python train.py --n_layer=12 --d_model=256 --n_experts=80 --experts_per_token=6 --d_expert=64 --d_shared_expert=128 --activation="swiglu" --moe_layers=[1, 2, 3, 4, 5, 6, 7, 8, 9, 10, 11] --router_score="sigmoid" --normalize_top_k=true --routed_scale=1.0 --balance_loss=0.00215 --balance_bias=false --init_std_router=0.0253 --lr_router=0.00189 --n_head=4 --n_kv_head=2 --head_dim=64 --vocab_size=31770 --norm="rmsnorm" --norm_place="pre" --norm_eps=1e-05 --positions="rope" --rope_base=4120.0 --rope_fraction=0.5 --qk_norm=false --attn_scale=0.125 --tie_embeddings=false --parallel_block=false --init="trunc" --init_std_qkv=0.0355 --init_std_o=0.0 --init_std_up=0.0355 --init_std_down=0.0 --optimizer="adamw" --lr=0.00157 --beta1=0.9 --beta2=0.98 --weight_decay=0.28 --lr_head=0.00723 --grad_clip=1.0 --warmup_steps=378 --schedule="wsd" --decay_fraction=0.586 --decay_shape="linear" --final_lr_fraction=0.0 --batch_tokens=65536 --seq_len=1024 --doc_mask=false --train_tokens=321800000 --steps=4911 --dataset="wikipedia_en"
Below are experts of layer 5 (counted from 0) of a mixture-of-experts language model. Rows are named gate (a neuron's input weights, with its number), up (a neuron's input weights, with its number), down (a neuron's output weights, with its number) and show model dimensions 128-255. Each number is 128 + 24 x the weight over its row's rms, rounded and kept within 0 to 255. Numbers have three digits each.
Before each expert's rows: a language model's description of what the expert responds to; "comes after" lists some tokens at least twice as common just before its tokens as in all text. This comes from a sample of Wikipedia text that the model never trained on. Tokens count by the router's weight.

# expert 52
Description: First pieces of capitalized words starting a paragraph or sentence, like Re in Rehnquist or Reference, Le in Leonard, plus table-row pipes and a.
comes after: "\n", ".", " to", " has", " It", " as"
gate2:154111133076123136174184140161162117168144148105135111120151107121156140144137109105137132099155136118164131073127099091117122126109126173122111105113097092145123139123147124098166115108098134124141137105059166183137130137169128166143146082096140147131131098156156121142174123151148126141127133143133120130113099123128116094131173100155094136077129106097140150137154130094136178103127
up2:133122148162089121099101121161127120108145155110144115133137125152138146088107132101133130154108140127109100186096129134095153101157146107108180150134098128128138126087079115146085155133121117157100134100167070103077130124096128118137113149127078109106141159087117127105113105098124140130184138143103101110145138109156113133132097175147124130191179102184103147120106158141150096129149
down2:119133092151144140164117146118110147148166136132151155130174165117142122155141097110129158111135153125131105130091138094086111162130082172141110110105120131151167139142179129126121095113139111170118133118061106213148165149159154097186142123102147162137092090171140120137195148125103133107143154131152110116124115157117134139086181125153042148082103095078148163097135108093138131132139
gate3:142153154137107134112131128109147135114103142132125108124143141144144124078093138128139113099116127077131100079111131126136162091137156139145122103137143135145133144115125109177166117149084131082094136121149138137184127138128114152134103152091173138114064105144116118117106144088119133139161093120088135113180105163106126115130150111127138135130136160149113105134137148102155126139175
up3:094101112125143091140120137103106108170145109131130128151151143143096151092111182113160149137113143090125184068163184128153154141138163123112109108118116137095132131146085133123125124093099126090110109160113116130141156148115091169148121124125143118134117157155117125134121129137162107138090151150131168183129101152112141149088109121133112142132124181114145106116116150137141129151130
down3:093157125091115108127106158163107165134119114120096083162161117090130149103116189135146090158127098127112113141126099169125150147111114110114115140124098170150141105182117136131169141110169101119134155094152164153104113183098164165115084147116120144117109122138093118115154088146115110129122102100119156099068079089157127089115104123106120120143132130141140140125179106110156073107125

# expert 17
Description: Pipes separating table header or name cells (Club | Season), plus sentence-starting The or the and given names.
comes after: " of", " ", ")", " to", "|", "\""
gate2:097126144138111141126145122126105148150136089118132136137118110069126140184112160147137121124107137095168110144119120151095125129132098179112172108108119120147135144080169121142163124100158157127113118081167104114109109132146162112128123169108054110111142130142119139123110175112149134118100175139088127100119148132128114133161121089152123102146095135121144089154121122142102103124118
up2:109132118064066115149126120151164126131119133135085098150083117106121157178119100127208124110144150120177120106090120116109152112129107104157085107155078131102170162173155137190114171113123161115086148148146110121157177138160167131139145101122119105124129125148149125141109131126120143173143136169156117111146098137146116106161137146161131116097113117150152163089139132122119110105134
down2:137172146096143120124140083127085133154133136125139092097127145079098110123120126126133076146152096096119147091133128121154131121115107148168144156123107121181086163116153093134076133132113077128169094127116140117101171124160133154104124121084147128126155117093104104150130165154131062148152119114099129166142131130165120148088146153081134102140128105106155092134139083150105150151113
gate3:104140174165112122114142117153135120121134083121135113121122107125124114148134158127125133128131096077083124147145153130081156120155144118098101109155071123105109116111115119166134103145122072102151115151113169168114148125100112132138144107117099132147106141100150106092129099111104150108093102141120114161134126037151172111141077109162116121120149180098183114122118138142143164130118
up3:131132077099101140155107115143116125136116179089132127177117117124098153092110110138103130130104164172139113134110099099146141132129138155105154145121154183156100165137164108132161126128125160104122136104108116095109128135132140131139107165108149133091110092150134138131149129100168101087127117148122135058140117187133136142142174155099112106129123104140103170095126086125152083148127
down3:113079132127156137087143116141092071129180144091112140111142158131101142156147156135140086130088130067122107158157114118127134127150140120123134142120143120105112161145163106114092121118146113129163115107148144094100112114119136097112140147142143114147140154122120114097074150164135156113157147142140156126113130170105153138135093159140159121102108145151134114156094119139128095105158

# expert 57
Description: Articles the, a, an and The before nouns and names, and table-row pipes at the start of a line.
comes after: "\n", " of", " in", " as", " for", " to"
gate2:105146122155090128079068111140154117184135103112111117107110113147152151090156144119121120098105160127136078149152138153158153138112123126105132105124118128117134156140100121129151103063121158147093103144138189133093098138146111166109138108141128121139088128136161106120123144144156105112101132145148184153088163169143089154106124114146126130137126132115183162136119110142152157139133
up2:106107163147092125122072109097114143144140087137066114146148154129136189138119150080172119150100137163160125119122111105146132145122119116140143114155122105105134077112105159132115178066136144125087134174128158122114153097157140147140149150155141128136146109135135105173136118186121157084123103129149161113146106195135149100116102078127136168074115137151111139160133134116142117120143
down2:122158131146130164127151113132130110112130140113174129107091166162140091154156137121096121079117133138151127117114132133119125102125118110157142129134108172113134173180157098135112150155126091120143150131142139201174121121100117123122098112105113102172136133121126135098160146099143149115118144133097110136091111120095077160111110154111124100158148131097142120163101115119120150108108
gate3:133115132136115075143074152158139144132151104089125139173101097176085113130108154109130127125125088140089141124109139125114162162142093157090116127126106132098155186115139108102177059186131128134119142138117133096102136146105128129120153105151115109075130134113145116106143136126120105122166090182123141153171131086174134127126130107120121116122156113134131201056129115119147141120134
up3:137130150161109146144170139183108124107090110115124153151120110100119113108124148090099125130152126104112125134108153120135127187124150140113091109137120142133078177177124091136138072170119149125126151170150124132135121126127139174113113108139105107118083136091136130103102134136124154139145140144110111139196143095160157141133114142061116187109154145141137119091132115122128140115107
down3:129118127152092108106095073173133097100135133123132130152153129156107114109094140143116162165066139114154104131159101129132120131096119137065148122103155108132129149073092113139162137123114134098107119136151089085119143152070129126149096163167080142109156130134163114102146114108147136103133112132130117111129105129140178146124149123139186160075166126127130137137095137123086109145157

# expert 39
Description: Nouns for groups of people and institutions, such as children, women, students, School, family, plus the, for and by before names.
comes after: " of", " the", " for", " on", " a", " by"
gate25:120105145075094135142102144092093091154105138151087180120101096153116101169086153125111153101114114119083134110137135125143146105128134119137099127134149150156129159116092107124095112147115136157105095091152137112142188164150148120133141087119154128131120101145138102149143162149138140144135110126122127150118134079131110146182138104085115146077175089118153098124129145159117112121147
up25:157161073159141130111183146093149110108149109131183125129114118127105140140157101162113139111085145108093111142176087118106155112137140101129138141108139084130158111133146137111117147119130143114135138121127121125126116098120146096144133130145126105134120126164126137136124122072112145108148140086114162118166133150162108145130129109143149160112149106120104099132112115133138137124100
down25:136089151151118124125156166170135068170130102118116154124130110153117126151125167122136085087122097124140126158140155110160103150147157081101157120081150142125117148157140137112165094150118086125166097125088134154175136144142128129131149138129130140092149127113135125132137118138132095134159128126154137100142102149104121114110128132081115156163167159079126100158084167186119128125162
gate26:147132150108116150104090154114133136160120125123127152149128102096092151118139118202119092136107136154139153141144131147124148118136158149160112114115137144132153122159147103134179109172104159119112093091108128113105130173148194139109159123148163135150046062143072123122097169125130165168115136181152113101101136091138115121125113138090095136155140118108154170133125114126106150142147
up26:119126121127091101139118093150107157167137147139102130106088144135116137134113140160123102126086103154100120078130127157125158122179138116155128185118113155106153157112068138145122105128128114147097096156141137119111128119090153145150131200109141136125151171113101121113141144170117130143129130116150147083143121112164169087116105103101120139143102147147151153106152059101132121118111
down26:137176128139113158117135160138164103152116105135138126141135109145135076120127123109142130113152148106115111141134123135089117138114107106089123101124133170125129114118120152143101127155156124098124158120155117113125106119125108116091124103142117101112123143061122131151196128166093160146182122153146087125122148142131158136138124131099143126166126121131140088152126131125118124116113

# expert 33
Description: The word the, and first pieces of place or proper names after in, of or at, such as Mount, Saint, St, North, U.
comes after: " in", " of", " to", " at", " for", " on"
gate2:118087121150143099134145110118137136083122123145137125152155119130129072175092104123122148102118140140143101111088110127157109124124123139126134163086122160118179149128146124116130072129105149121183114077168139163140095130094145152126112127121108097160112090139129124110125087151168123097160117096147133117129095115139105117129158106180097098126149137120117160096105118158101162140125
up2:140098153150157083081145146113098155124085150152111134131133106087108095164086154114128149155094145136159113115089195164105134109083153106097116164138102143134158152135140110136099117168109136107174107152131141108175136100155147141153118167131090159144138112142126133114157084153113151140134108118144124128116119132116090120162115163168082144127138124108114082116112162130133108116106
down2:127166119146121129088135133093122125143140137078166141105148154170109149163150106137147106131081153163126119097099165119158131108112116121111110136126127095133099123157121103137135189182119090142081110094172094162118131185086138170120141134109138129152143103136144161151134116120118158101094115129141108121113147137147118116120122188105126146124172116157148101136102120094104121101135
gate3:105113128174114152137157106122125115120100130129119129135172126121100145120146105163117121085137096087123142114141137153133114152138115131136136102170176146157129155141114103141105123124156133179124131127136146167163126118132144131151117146112127100161112101151156117085140110091115124127108148092113144104173146177163206138108124140106127147077124130138162105087125128082152129148114
up3:145140091175131111141122144125106150136114123155141141102148087113121087160144120155125107118135135090095146147165093097122122156103148103119116149138104079110149119128137124152146126127073084145164133109138139111118128109153094170125140146111088152136095110146085120167111157117118127166088075121135154120097134127138104125141121128104141152108122163123110100163142122139080118110113
down3:116095115109119104113122135134149106107134128117157113147125122137129143121139082112130190161043145139123108136079178138113094125116149102170133144117132150116118155140141125136145143089134159097157127172167100133135183125142162144085084149155138103141130115103108149095151148136086086120128121078111102134139122155107148149133136157161128091107157132147134136102068109125151128160141

# expert 16
Description: Content nouns naming works, fields or institutions after the or a, such as History, film, book, species, Museum, Award.
comes after: " the", " and", " a", "'s", " The", " his"
gate0:145159116127084162113115094130143113114132149136174152138114074142134147133141105127138129156113116154114155179149138119162143084157137109139146116135124106111106100144135089129118114084104108116090139069114144131152147151092161096157100156101106090167166097146122111139137092130168130147115118164118167118117143126084173133112114122137127101126153158116109159140145097133122115131138
up0:109116135102154132132097156117126109119117117088146118110120144115136122108091161106052140139129165101140132106167074113137082122109143129081138137130079152125068123111133097138108152127155130142120142143124117174103119148188139145160113155130110138135108117169098097132114129181100139103159143074142144138128135124105101155103150131091147119128127122133123115151111160132148169141069
down0:115142124108118138166161121123118167149149109134148124119162142107121152118107123130096105109134165096104125123118117109153138104135119102103130122095125172128133142136121111114141129111138141181181130136105149130117104163105142175100088112120124135097161113102143061136157113161135196135094147119144141164129106158164105162122108114113085120118088113136119132149090119163127107136160
gate1:142124118121165123082137091119132146169152134126197103115112106153142171098087132075141093121119132124119123122111165147105144147128117172130123120159112149110135102128140099068101103135143099116149131109152168122127116131150128112123149155111055171111148119168131105168135140154140109137113170171124125147098111144143137149114089150147142093125112101161184107112092159161117159115195
up1:114134159137091164142110145089145127111073137115086142132149117132093124148190118140079154141140144122125149123163082086148097151132131064141137140098130115133125160131145123158127151106129162169081130139114096144129151103124125101144124111113178094153086117088130134116111101099103125121166086103151132119167112124118143112113163128096119145150159158126074174152123095106148084148071
down1:099124131125110138105147100154125136107144151146130118146144122148131080127180117090128173153184139156125112150134096113152102137159155130154087139146135148149146133137142116131150149133111176141131163143126090165133162131074118139154081136143165087122112114117119128127125135159080140133136116089111111135110131097118103116138139109112130150139163113161061129149122104126143126199149

# expert 36
Description: Verbs and pronouns in prose and plot summaries, such as was, were, its, their, and motion verbs like go, goes, returned, moved.
comes after: " and", " to", " he", " it", " but", " It"
gate2:140156134132121129161159113113060155110147112133108116155155128130112112147155127152128105112153127112143168109094163126114099118140134092139168104151144122103147175128111135117106154171137133082119134147149146114092156096093183152142113153149088140154100160113090148133142114077136099129096137095139142118127146104107083140119097108129146115161129135132168111142119156144116131126096
up2:153111104129125161166117153153100161129157109119090077103141099163093109106124146141131129135124105125106130133132115083160111090175097112134156119140164112100154163136113127103135117131148093131140131101108115161102133113102185119171117175147140101140107164132143124085112115115154121127100146114170119136153101140103106134113120133116118131103178123099118106157126153130118105147100
down2:131112101102104122170156132108117146138144147141141145145142125162133105126107161142091144151153133115145152170102115077120126158114108098194121130177194122129125182135123171090102136120137097097119124154156110138131145125093141104097118148155121130148102142139093127145069156137155079134128134087135106116130108140090133149117131152089176168114143166101119142147186111118161109129073
gate3:109120108121139112134122158132133143147135100152127119137152142138124099104129083152105094128141109131138125123093175160092109144139138118137110129157201126121105132132128119131112148118072132155127143118137132131117167083110134187113105120160159138116113126110104162106137111089140080119131118118120144150111116121118139129091152100135118146165138172138101151152119127156165132138103
up3:105151154142109113119070155104164156134181102170094138095122147095137107142099120139082143110111076133105110138165124123137125120109133142142132146119170118112122128129101136124124111113095156146134126101125116096139107079158080112116105140124110113147088089180120130077162098173083145105112134111143124145146141134100116169132139118126128100105154094142146098131124159133168145110118
down3:129114158084093116157079079125159082162129109115132127085088127142138121124135117095141147155136092160082070125108097156089131091126138124139132130160113148096085092114137118118140120107155144136128096153138160122162149110109140126135165136124156133151122128152105091111155110111084164134112094148121121156120131138130118159123141132136087150158159124115131154116096121118165163102095

# expert 54
Description: En dashes joining compounds or ranges like north–northeast, New York–based, plus opening parentheses, slashes, hyphens and math symbols.
comes after: "\n", "\n ", " 1", " 2", " 3", " 6"
gate2:151148093118075087184094129130099132124130089130125108155111136126121073121083145145096129141106077115116098108126119148155140100119163140119145155123091125158139101119149146159141125090118111136170136138126141084148150154125152121123120127137128102079098137137110106135113148169147138132149136118089095139143122142106131134144112119157181153119101159073082147145138091106134183072150
up2:193163122102158142123160155133157112128087183118129114114165089112136049113134104159134129140117138152134123160108143125114110125096119151108146148112150117128149103145178097152127097160136123099099138096100142180132141117133091126124114101111098156106125103119132135169133112081167064150159107130161091116125128132148141137114149129116137157111149131155082099124151071155121135120115
down2:147103107113126150123160159147137115099093132094162166123097088137132166140111132142149137168126137110139119169148069155095149130111139134149131128135146105159139144139127106099143165128093102108153135158145092158084109108122131108156108111135093080149095167133121139126172115109124151134075143161159086102125151145123125103125144156113131107088144131156113108094152121111126141146095
gate3:092130129132154122135157139141133131127182079106143122178079136137155081114099169139165131107132170135110140112142149152105126145141091161131130115174125115123131155146097090176120092127124128140129143159121122175096145122151136090141119116114134134128161160119108090146125137146142161125178136168137149107127163168145151149180142114110120134107134129131112154086120139116157107115145
up3:104099128094109158097060126122161100147128129133117125102138115126109132106156140173118134096078108096111109118139113128115143113087116135119132147109159106109137140125180163092103088141117163119142124143116164128142120128127116168139115133144140150140134101136183110112134180125127101079125144100123119093101097100116108132089103132141170154160156146137135139157125098128116147096138
down3:111109158113123148125161109074115139143072156120131162121121096112130129112117155116113139119158103147108147141107137122143077114109096185207143146130138110122129118108097104135138122126136155106098076129127104150127137125134089132080104094118114164137092084136133126116165119099163158134163126158086131128132152121121117127095127119132165136133122082129115138117127124137121124122159

# expert 0
Description: Byte pieces of accented or non-Latin letters such as ĝ, ţ, ż, plus hyphens, dashes, table pipes and "of".
comes after: "\n", " 6", " 1", " part", " 2", " one"
gate2:132105123123143136113131110127123114122195183183145133120123122129137081125107085178094130145145131149162149127138143167129109149098061121138148141106172174141131094080090180113115140092136112121127118124112130122131111142114147157122132120122146166092123109130130130114134097155145118087126123106145158126134110157134121160140142138126155140142164133167118170176097087150131089123144
up2:145117100126140093122117114161164130089145131131110124121157101107082113160127139123104143087165113131106143147123118130141118138137101124125127134111108188099110125101162148141120136096126147121188142193107108117086084131142139153104133065188085124118137124089133083124087153122124125106130137122151142108126145136186118171157101111109144117143148139140118123121128103153141109167137
down2:142104147106170123120130123173102132129138165105124173122104104100124131076150118149155110147162112135116123166134139116158173120100166163173120111126123196131136126135135150097145145166145097148119115107136144093086130100106161151125139118141125099092157168165154123114116115115158146133112112104155127157111145098113166090084089136139149122117122108141115137149144125122120054119158
gate3:086128138133155126126094130151133119106137132114108157095156161067146145157133189112141120091138143109122128147144116117146142141105128141124109124122113105137131112120142129147076113108127147145094110164138108132103166067158128161140125149138127119141133166162097098104093146149120128138117146126135092144140144141152155095175115093154132138138116137122174138122122114156175139120144
up3:094116110076107101149060114161129144135122134138141154153139126122145149137127160144159104127142128075100118097092132111152131127091124182145140145119105107135124159122153095148129094141138141130087096134147134137139172105138156136131127127108149088165147149123121107147096117136137132142108123128130129150141111139158161090145112093078130105127122105164161114131129139163146149136170
down3:112145115133086073124122098162110114137109080104100146120174142140145120083130164111144106154119161142145112156094121093180086126158131131080111142093120124137124116109141156122096137166164105110103158112111111119144161156105163148130142110169131136134149126099146119151141137135113152126143141139103123145166104127171173132141136129088143106177135099161154124078152137127140129130139

# expert 38
Description: Month names inside dates, especially after on, in or an opening parenthesis, such as March 15, (December 1; also the.
comes after: " in", " (", " of", " on", " from", " at"
gate2:160106124121120088115131149136130133073113111141126114139138122095136119128068131156126188157163167120120136137161118074138143146107166124125121144132103135146166098161137141115093123099132140164120148135091116152111130155137130145138147102111131148132155170186140107157118098157164122134176118126147105111144108161113167113126091144116145155082147144147100102118125152145133143138127
up2:113099136103141167100182112123136186088116143139165133151122148102203148160108119135114112148115150149114093139132117142094145119136125094130144128094122121127101138089127103133137167100114073131123098129160122155119138103143097127118127107131139159126146143106128148135073124112145058116120126102137147126158137101120091138108080154106098122140102110104115119146108190123142089120130
down2:149151069151100137103107174129098130132095123108127139097117121079118129123139133172114109104110084134075130119116132113136135117087134133112130103149152135143143123100145163186160082146125107080105096139154142173122117141118141165131144148134143103117101122098137144133120147127102162179135140121129070151139145096123155152112106125140140109154107084101111124147117105113133109097135
gate3:162110112105150146097148125121163113116121169143120181134140124116142121131127118112086146137142161085098098121149156123107125145172132118120136127132157159133107127137108168114093129192089099166165130116143128167149077092131148098148120142096156144139122168132119125113077114075127135106139123120136140158110115102101138142159150155135143132149126128108129128140117152138100119129132
up3:099161124121108080186112150108088153114127104138144125134100150153111116096096126131121117091142091146126138118103099121144123160078185148105081136139119159116162123123136067132149092099149168101112125142099160096109164140141134168126145116139152133090112113134154150147184153154090119146145121131108125098125099132134121150081101101125122183106119126130097135119160113154171138135139
down3:140147183120109082119141158146149112154101099078096101100124137101133085163118119107121165147105128106112145126179112110125165178113142103128132139102114116165151155130124128136128109130128098089105155128113152127109205136110156110125164143131121104122105135139134144173121140101131146109138093147103148079139139124151168133112149100123096093115184142151138137095120133131107104095101

# expert 7
Description: Tokens right after prepositions like in, of, to: the, an, which, name, Cup, Division, as in in name only.
comes after: " in", " of", " to", " the", " on", " at"
gate2:140108150111104146131088156144099091138159135161143073110134146086098136115145118136122136157126152160154128104140102131094102127126123099106137101145151085166099149099155133100095081100092139133140147112126139131166145070133133148155108146097113108141128146172152128141136132107149108071124110160105153159161147161125161157111138166151103162085111090122143096132121129109119115141091
up2:072133120129152131119140118132098126142126132151096161147157106133138098164111148151142163109153126103177125136152147112152151125164055154099100115114125132107103044165107111129148107135127116103129127109147140141116131134116140122165122169148145134116147127129123117119165103170144175184163156161162103162180147130115109096105162141132102119119138125134121158100125124174109172105155
down2:083118119128140116142140126121136177149096131101124137112084139140132070147124117113098124185147140126117105146155085154107155117133125107121134128105134120130163132139114116112099132149128121135118153155141120167113149108096142146136137115151150161149129138130145112089130128112142158176167105098176121164125117066092148125113132122076107141094122124139126173131124162157119142162122
gate3:141146118115135140154132131123124111106154151127125102110168116137105160157145104089156143102073108161126153102144118111110118107148119122090107131134126142121094128123167094137106115110104103104118130099112182162089131150097122152127094139115119110109151137130202115113129078049158115113132141121104138134140156121155103149125127126127118109119148108123122156126110102099153099109154
up3:149137108130128117098148119105138108144125124160106142113098117134163091143178145108136141151173104146166108163122136139140178147153187115130089131139145113125132147147141140158145148174125129105137146082134103127140145146164152118144153133092111155104098110141098131157068137170067153158150097158140086136137142152088141127155130099099179160134058135107108116136139132159101162107142
down3:138097131153163150128109162121178132111126138125126120132105135104101114108127116144105139153121156119118032115146108130124169100166114112112139138117147138176118122106115142094126111135120132133147134135144148154098129102114117118113129145094094164139156149171164130169144102136140152138161111110141157106118134105136134160116145145144141114116117153117097126153111160124118155159111

# expert 62
Description: Adjectives such as smallest, largest, only, first, new, more after the, plus table bars and semicolons between scores.
comes after: " the", " a", "1", "2", " 0", "3"
gate2:136136076147078120155144130171116134155134102111101146141149105128117101067109113098153129109161154102094161129112159115167139109126125180104123104108139156136120132161115110158210123139139135111152112154120118141147088139105141145129125117126137083122135135081125134151150128152146142101158129147115125094123092137119116137128152114159122124124168122144118174090133102129135143151193
up2:104128154178145154120131122136160116126104124092139100132130118111132133128130112106107123141116106101121125139159130114118158146086133116138093120170090100162136131127135106109092159178137084134133122130145118087084148137142132112123104156080082145153147121154154118220062171178092131136091136116143152134177128106149136107135147138141142129154103162117114083167147139122135173121112
down2:111095140152142161133110097137071163129140108119093134124191124131137094085118163099124119130142169107160074103161098124113130082168162138137115106146139129134126076135110182121109147146137114165116120099118115100112155146161099145163166134118097178122169122175106161124140142141122176118172114137147146099120136096150140087146152105135150149125126122150149106126137152097100168100126
gate3:143131164138128172098167123138121145110140130121094128099113110081180132103110143086143121165157116105146120129118163155107123160110149159145101113146149153127097100132084162120100166134141133090127131131104110186091116141122135146132106133152109134135098115155091143091107148171094129111121102099138089138133143122148133097150096096162097135122110121158187101095138138121156142119120
up3:144125104118155122113081143145122124130119166101117136140123122146086140121170110166116125134095110162115151140172106083126101112134112100100131127116112112133195114119208121130129099115127138160092142134092195105137136115136145122140165135129123162140142140095138127160153131099094088163136147143144148122108141095135131132126138160094136143140181116083102097177127128127112125139138
down3:107143066136137090154181110091146127120095096153128135170173104106132097120154095159113152125169144113125118145128095116170132125130148126119148136124132152142138129109099131132141173127122161133148132157147152159154134090145111134152131149153114134118120133090136145142087105101121122123135161099115139111153128137109136134136153133157124125142107148123126187117116138137111146178125